{"num_hidden_layers": 11, "hidden_size": 256, "n_experts": 128, "experts_per_token": 4, "d_expert": 64, "d_shared_expert": 64, "hidden_act": "swiglu", "moe_layers": [1, 2, 3, 4, 5, 6, 7, 8, 9, 10], "router_score": "sigmoid", "normalize_top_k": true, "routed_scale": 2.0, "balance_loss": 0.00152, "balance_bias": true, "init_std_router": 0.0247, "lr_router": 0.000905, "vocab_size": 23942, "norm": "layernorm", "norm_eps": 1e-05, "tie_word_embeddings": true, "optimizer": "laprop", "learning_rate": 0.00158, "beta1": 0.9, "beta2": 0.98, "batch_tokens": [131072, 262144, 524288], "max_seq_len": 384, "train_tokens": 907000000, "max_steps": 2961, "dataset": "wikipedia_en"}
Below are experts of layer 4 (counted from 0) of a mixture-of-experts language model. Rows are named router (the router's row for the expert), gate (a neuron's input weights, with its number), up (a neuron's input weights, with its number) and show model dimensions 192-255. Each number is 128 + 32 x the weight over its row's rms, rounded and kept within 0 to 255. Numbers have three digits each.
Before each expert's rows: "mostly gets" lists some tokens that are sent to it at least half of the time. This comes from a sample of Wikipedia text that the model never trained on.

# expert 59
mostly gets: " one", " first", " three", " two", " number", " most"
router:076089109109112091134056130191135157116101062124163132080125162091103090113125082085148151150180088172148007131093121199173216061116104148087101151108034152137095157146127151140150118115103087
gate1:106159164135069174125096088144093120123104191117121099121123162076144104170151147151141145075193126169145134066089144201147133117109100149079125143131159108153090139075154072165105129136150167
up1:137118155181149092132192145155121161142175078119101113066114118130125120140097111172088188069112092115152150185094063106089143167148106149143123133102157158134210103163100132084114049083127119
gate2:105123152167108106120101119188078203088080099147135172090138104118140119148132147188122115165137043123157139137184149140193162110137103120147101094128098168120106204133153063155096097171147157
up2:077100138140137139101125110137190117093105157127110164155189116113155141163124149122137074139131064136128097052167193095089118175191111084149130110178129128162118124144075139148118180112144050
gate3:083085165106130051142122120110069199169139101096125154107153141114103079122147108074164142159090098143096065139173122094172146137151110113089216153111065189159083079134089092127129181090158129
up3:111150127106093136137163091094122060108129137066125177107126143166143097112093131126144161163141159130102077091075159134144151129108124123113099132134175117142110131135120130116097123187154160
gate4:056117135087173155147104158178147151118127091079090112136112170125130112149120153179075082164120061075173103162167154154169126183163089099172104174186179156059155156080172138138153120153110129
up4:175118196178125116114139136109146140116125133092142114149120172125131147180067155165110137130148169097108128082113172129149107144073129093090163145052131099182188131151099131099139130115016143
gate5:041098173103116059120148125109147074120077138101110141136104194101073066142106122182221105128091080116078040128138147123155183160186098149145108130139155169109193147152092141191184154103140122
up5:115089186133102119098111149119144080109076106092179155118132162080114168107116126113123144097113093136132114102104166163158149108123095196126200102115121131179202122127104151164139102127112091
gate6:103125165119138124167100115132157142146161124097128148183146159116099129174101146125098107140116092102158130124116102217112160137120123099144113182127134173071120105148140127118115119131107118
up6:138132096105145173090107116153160167091127133116082140116081160131142082121086122159189119123160136129111115085169128116104122112119153103113132095160167132165162136115140107107123075088106065
gate7:102166142162137091142140103221146116162071143155101169102123129094090186124125141127129171127079128150184122107196150181146148130128102137108159146077114103122108103204072133191103106092134119
up7:141128130176102139145105118140129068129126166163150148154143118138103091133117106108098153129075206101117109168145145137143154074085113131152109063124098111208180163169126107146050097081147100
gate8:118189135110117110173125067144098093164128096092118098088184144102138134125100075149110154127103155104127116175120131128129131132109156161082078116127116129136112142113163144164107128112118119
up8:129146163078211136118132103149160103186088117095136121142071133093160092141110120105112162150144120114195117142101131179147132105117139175098177181169108171136137147099110123087092156122193107
gate9:104217088106126148189113142082125147111200102173101151123128110123126131137106120131132213095148111130103124145151086135134155178157115068111122099172156153119118101068173119213121138107131154
up9:161084173175086137149159142211106104113158117123078129114115120135128125144170117159120106176109140043142179139106131066119101114096142112111147145147164069122193121104140116117185094107150184
gate10:031099144159151092118154113202116200117136104183160135139159163087084094136132130131063142111184115152116106124187131158095111128076098127146160152104057148083135096147064111122125124162109136
up10:161116165077091176148167116113120168115051193100096158135090097193126152082129139114123076163074155114130118114151082119114124135119122082137132136139135112119116096118179147098167115161101159
gate11:137114091126140167087142116165159166155131155105118141107111139080158111158113127161067143123128121161135072106127132164180158126141082147145154156179085092137087104170095141115129127095192109
up11:163127161156103122145110119092103087156138188097164083112171146202121143080170164106130124114129156082117189127145098111115126092137089111083174086130087064140166088109164127102095161194130096
gate12:090097131123150088091091113140170158120165155127164182122130091116108107111181127157163129166130110166119125219162120156132146159082066132141068165162098118091113125063121118171127157108148120
up12:164176092166147116170156134119125138133169078146104102138096144135122099171132107148086071090172143103136150103148134133099131046141169133216136077086150110166102153222210121119114153076133171
gate13:113159211165096130142137161194179099154112080139141138104155111129118187105147135103102165114156157191140091118107146179133150136103159092174169126156093150179158077156144137175093144214136109
up13:119051096122145129129130129099135165106126221050122134118094136138181128170118118155149140108198074139093114180151055148157096132110143167081072148115159109125025122109120109140107091115147128
gate14:111101152138052119105093129146107153138185100136122173139153102066130142089115130121129123190104120120097094147138131166139129116099065159158130089112089192124132063137127135147196125158141076
up14:127118090107127086080098157139135141167168144124160090119122104213085156154114082132084172137091125139110194122145155132168113098091165154168171121141109141156101104172144141115059162094083198
gate15:088115144168137096098142178164166144145048106153170152111117146090134140139133117122112131141179117102140131136114120131156142118132117141113107123127100102131133112122121102167155120120086098
up15:085133100109146137134135169107133151161115119155146162064167143130133104162055131152071102099118103057086110125132149183197148128125144093053181094132095162183128109130054135176142179142098133

# expert 76
mostly gets: "ā", "ō", "-t", "á", "ó", "ī"
router:136150094075130119097126060156137156097106109123178134081142109113051202146143127116143115121120141106112035125131131196142218113185116133125078113148118216141100150185143120155185102114159122
gate0:109162147124146147089133083143137188137093138118179188144118106149142140183125158135065099124122157068114089085169118181118139094152112113122112153139096127164119109174161177114144127133117057
up0:113168088077146119117146052205144146146148160114115134149122135142166116152126144078160111112135105083133088139157139187137113082185114114151094117200173124202142121163125172146137101162157097
gate1:128157100165139083114105100102104112129126148095131155112119103209109161164148129150113120129110099146092139113165126182107125085150108122083074097140128112160111163117143169158135092125110102
up1:136176127189136146146088126046075158101078089112140133143127151141137164119133120112105139139089088123061167163134164074105155128112153153122109123119094108121130150101169102186100098137085095
gate2:122131132080170134155156158184165128129120109097147098142107123153109125119086137151138108105032165106125120154149126149122169148209111134151125162116175125087123174100145116156118178142139152
up2:154092149139117130094080112163101153109150143142129117071077143149143141150132123132152128118077154189098130153090120117115134057175152176125075083175113101123101129129094115105157103159151040
gate3:141186099081147088167144109149169106165144091106103150117121114104072184094145124102216088109138132077122142073099154122140145167177092122189124053119102167089134147150133123107179113117166133
up3:101132149089133101163199112132148101100127173135168105139146125110072150109156165090162107136134147114133129123143123149170157099169091133115161143160151174166139110137161128132165173172097106
gate4:181086182140098152140114117175126128112113088147188143138139097055153136141145092136132107110097120116112141135138078129136202118140221158144090074151148148141067130108080126136066107100111160
up4:165096092175074134103200086125145166165125210150153137104146120117134141165149126049159133182140049127110107114102153154095138183148124100116110208116160203083086153155078101103144095174162166
gate5:169083137101104155131176113138144085164132116112099095070100123104090119158129132112106177110191077134128126132112142096150200081135141140116080086088141151119133137166190124176154131078118075
up5:138080124100154164155129144084111103139178132106074178172125118139151135084106143083210127142112126140165119080173159093136064135097156145049169125095101114089107116096073111087119090151120141
gate6:106102128103132128171143138160121117130171159183157150147139138095098107159143125127081105142110174201141143190132102110103152132144080130120133095138136118173130080116103098137116100146134185
up6:134165108109102148223074143149095136094179116130110055162133078139130099084073112136147149136164119134136091127074135088074157146105115094196072101103104120112159162137119084153117100135155063
gate7:117117085066092160121152105178142112132131187158125121069157169129088187149153169117159119093106123152121117148148118122153160138185091177143099120130153174060150151136136144152155128104133084
up7:076159139144128170110094119152112131126125105143116124161149106129124087095130102122099115155115200117144142114145134154110083103122130088129141114142143105153096132063180148153101168163102191
gate8:091141102108075134074130141135177126134130166116125139102106069093076145135180134123134110084099129138101082117138096109122168126105075106141115124130130212160112101138145163091155169100137111
up8:120101133186180112150091159098174152103111092164149119199128090137155090138119149108130121114106113086122142091099111140135134122102210104167148138066153163169123168112095112150104068132138108
gate9:085105097136126146162105155079088148080160193149117135189115153147172182108144115122090140139112108168101081097132171084152140141137062155108067122081097148140121175139117144165103089090156119
up9:159148094154129111179151152095125076141137096082144135095102133073077063180087106121081177119151090168130162140101101133169129100132184124119122154127115098154151236140098116108129159142136120
gate10:159167097064147140113147109211158163165120105086174135122100131138101135198135132096114141120059168130129117116188106170110152158134114154094087179110120092148101101095123126122079128137156091
up10:138110148092165124118163084145156124161072144093176188106166119136099126146126153058153173081096121146184121108212104121112136158183077104129056145109149141128054142126070125124115154108121134
gate11:107105145120141143147091114107161157150162121054084102118160094107125144088152121092170072164033169087134114157172147151079139128111106037146193071098129210105142100164145153153172134158127127
up11:138087136074112147145163134173134101090117135144087123113118159098131081130131134179132183144122166202143127139150083167133096094149106097180097155120135095147124143131178155158187092117064099
gate12:135098153076186128103181131148129132140142123120135117103118129126127174179186136064165079123085079126131099161149154215142124146115138121105185103116158152137065118096140177141149128138108107
up12:121141115157176112087140160187105044103091129098153170130093116121074135122123159121152081120120185095092093165111084135122129149106142077140185091183144138147207090154124107099144178143115188
gate13:099178145162123073126108178161048123105173155152160149068092119123121171099121114128145110152111102115164105147188080146113152091117110147162093102121076151073121166101135202117171071151074133
up13:100105115148096141105150023146163163093134052092090108163162107138066154138110147158176191130158118149073129178161101147095139068109077124104102103141118136124119087166173150135132092188157091
gate14:095121157104115068131159139141085099080101147183166121136091152131085148178156144146077098063163144138156138110096163098167120056149128151116079132141136119098092126151112148121184133082184144
up14:192139121075057133087151110150133120214097107105129135179150137162072120183042135078089110155140123105137101101142078126118102132182116166096151145133131207120088137105103151124109129122129072

# expert 64
mostly gets: " a", " an", " one", " no", " some", " each"
router:106110103133143120127082118199176176044091065112149178082142149111109104100128135080109131126130050128095061158123140194078174148151155106166075133115082130153143107129106082172194106132120147
gate0:039128149130107124145109123190099133127110101170097083148123148063075146108141145147108118177083181127135150107124074106183163160094108175175115190171131121123139065115086124144120120108149125
up0:167117126142170186113086169096105079077084101148120111191146166124135116133125112145132134171126120149105101143142129087144141156150170140099192093099170086125148174125117105104121171112126103
gate1:133148176158053092128174086135133127114101107111092160187142137151133179195119109137104135195142103133107134223157192132143145099150110114110145142140072125141096135084161130177091158132106151
up1:140160090171164107181076151106120036131116078128168174139094122095145122121130115104101089162098053080132112111124105095148142056143148132069110145135144121134114140120114156138067166139094130
gate2:080151083155143091159139123099157112083157160161112150115133083132102105096115115121129154024102155181110060120172079125088152199118091145162077102091087117189147117138115157107110116181210102
up2:101027099162131130152205146092082119084159124117128132097123148119089145131201145167135138141096113116153114073130171082167148130167141160158072117118137156140128140086115185138158196039158125
gate3:094119100102192132129143093203126135128152178114052122082153134158179145155119107079138174131147123090157092120137101081141128155155109154162138166105127078107108158185118138076107084081147158
up3:169135123135100151126177163117137192127127190161074118113134131133157087163110144084148110156068104211119130185165146130123116113154112077072116108099162115163130132160080102109105137163159122
gate4:062153134129167061139108082136134161172135072090083165152219133124181139067110121115121120156157068125112137180152091125117153093182086120140125148084100084141130161156105033129141125114090127
up4:168097130060139138150093153110154136152157175140172136137120075127120105106130115155128148122107145164100111146152142164152147172118120115074094244114133125104124135063069125133133180060178098
gate5:097125118135132143137082130119130109095085113143166063152099149105055102047153102147112127129150154094086159217122094143160135128119139156102085097099131130168170094128152124088154103105114090
up5:123148100128107141119091109137124140174135159158081130118108050115151122123141121179124131141133159172169139165134104116097156164124104116059105087128107193124106160170138159131101141140078133
gate6:067096074150158054163089107126162138111107156147098182147150195163088161113122128139152137157077111123138141147151181107169128162148068049108155114099105161193147067039075101128165135155108110
up6:171139165131123130123141113121150075116160084113170072128123141119156155109103122142130148152178137100114091138128135151078126170056142183146109139152122124083141140105144119156188080081106067
gate7:120110134062137100152140128103119126126124114067120163124152100132062118196112175074152160135186125173070181115125103151141118195175161125054090162155145165123090121115125112107205135101104137
up7:101198118141135127142113108040101130148095165161183118086111070105161109100056106155135107038103160112042145116129089142105151066125073108136159134132108090112142183172151151084154114098147073
gate8:140137119088137108101163148165164150148134118122096178134125132107127169124138096081121120099131151101098110152186225135073132123174144123176148122171081150169097161140110119131145147192068169
up8:165139081195100136164147110039161122135168133096105157099132153182153120160134097179110111169096054133118138075129119117134131129132112111118150023133138172130097083091158150164126109124093116
gate9:126206159095145208180151117175104109101088119102095153146118190096135153145159136165118182091152144126126124112143154130096148154096146140152216072161123161141154100161128088140146096151107162
up9:151185151124047170162170073139078142161071112155108108175159125091206174171158119173129119100144097140194123095165170082110137120155177118080086088079150105100136120135167086199101135149102181
gate10:158124174110152174087074107136122188128077144057145162123140159145112176140149108144123116123123117127119100195080160155096151115186091139181112174074150110118146102182121093134154129160098165
up10:112094118154105073151112084177190115082167106148153131125142102066060108125174168099134113128117130142153158117176151106213105099169163070171161178153155119130172093062095126207133186182082117
gate11:115142084134102103182100117214202158063123125106139084130050145109146141129080097133130133125159126076142081084135144152100180136129107119160091101140104153118216205139124129141112126136107137
up11:174122093144139141101142109108171193150098145117206067119101128181090131123127168105044151129110125151117115156175139184120127160119120101115103171111153123144063084084125169149092122121172108
gate12:129155150182124184129161168129091183074120127114128143160062167117154147190144150108094092168170042136194116148172157097079127156200165082122120119191105114105108178144126120116188102157167154
up12:133129079100156049166104078202143097114152097153126172132113099107156118104154143128135134130113153071146127119097072139157122119077170162073157152089113096166150096097156099164101070067127142
gate13:067111139119108071136178084160081125157121158086120120157127129080103151143104152100141134077120179121084078131166115118132135163196098096065129128136168065145114093121117193159152147196072121
up13:191146112079160174101111134098126185122123110146139187136156092120174134129181164157141178155123181132133156136120129116126153144150127086099154110114164120181131157112152048067100159086117082
gate14:160153082143126158112112139086025172114139117151124123074079153123164126119059104090130152145118130155159105133144129104100180118149097112109188171147142132118110162145128096090121081113189145
up14:141186076085145121147134089159102100152138117097092090114081129128111113165149104147148126134143093151140095047058078098098124135120153114078105076194119166101130098120135110153120118109120135